Below are experts of layer 4 (counted from 0) of a mixture-of-experts language model. Rows are named router (the router's row for the expert) and show model dimensions 576-639. Each number is 500 + 25 x the weight over its row's rms, rounded and kept within 0 to 999. Numbers have three digits each.
After each expert's rows: "comes before" lists some tokens at least twice as common just after its tokens as in all text. This comes from a sample of Wikipedia text that the model never trained on. Tokens count by the router's weight.

# expert 48
router:511479477461521503535460497516487495497511447498466474461442482527501534488501520531437501508455489527478502498538534472510497518518506533509495471512470521476518482505490524501562516508496553
comes before: "\n\n", " The", "\n", "The", " He", " In "

# expert 52
router:538498496472524506470500541503489490540489519475560472499483486485526506543499513512462499456478513486489479495559518513528506476544481437516472494551503492502499552486488500518494480506447523
comes before: "\n", "\n\n", " n/", " % | ±% |", " list", " Report"

# expert 60
router:509501479503500502544521527479504514532495482465459514478467481493537494528536449537513471521488496544479499477526478441524499516454501491542485498465469526474503476501496521512494488443494537
comes before: " | ", ".", " |", "; ", "–", "009"

# expert 8
router:522514535477473524475518522525498483508508539489492518489552512503518513501509499511481471516484526530503469491497499497496527513501513511460485526483480528521487482512488521520503452465530520
comes before: "–", ".", ")", " | ", " |", ", "

# expert 53
router:523508512524548480532526510520528529513463481513447471471465482485502502495554472487511458475487513537467505505558457498501526487495532532539481505503477553477501535503474510506497498469499539
comes before: "–", ")", " |", ".", " | ", ", "

# expert 34
router:511516501507472526526506498510519542525473504498531478501494490491463483501504493476481457459505512540501493518558479482495478460534485490510459491514473458473521475501460521475502542509456497
comes before: "| ", "-", "|", "- ", "- M", "  -"

# expert 38
router:502480520502510472454534524537499488518491526502487479543513490512481510491494530481473500516465479549483478462521496543459506527527498495499505461477478509500473500502505514544547528539496505
comes before: ".", " | ", ",", "9", "4", "3"

# expert 42
router:528508490489482480528497542484496478532507518515514507498542467479508518494510453549514467496496515494467544471540484465482507481463506496525491478480470483477520476529504543492476534482500558
comes before: ", ", " | ", ".", "–", ":", ","

# expert 63
router:478534488508507482484465465451512493499513502499487487555515494492484462532469512479493504506445511490518448524478532489484510497512532481504438452505526540487453501535504500513497502477534492
comes before: "1", "2", "0", "3", "4", "6"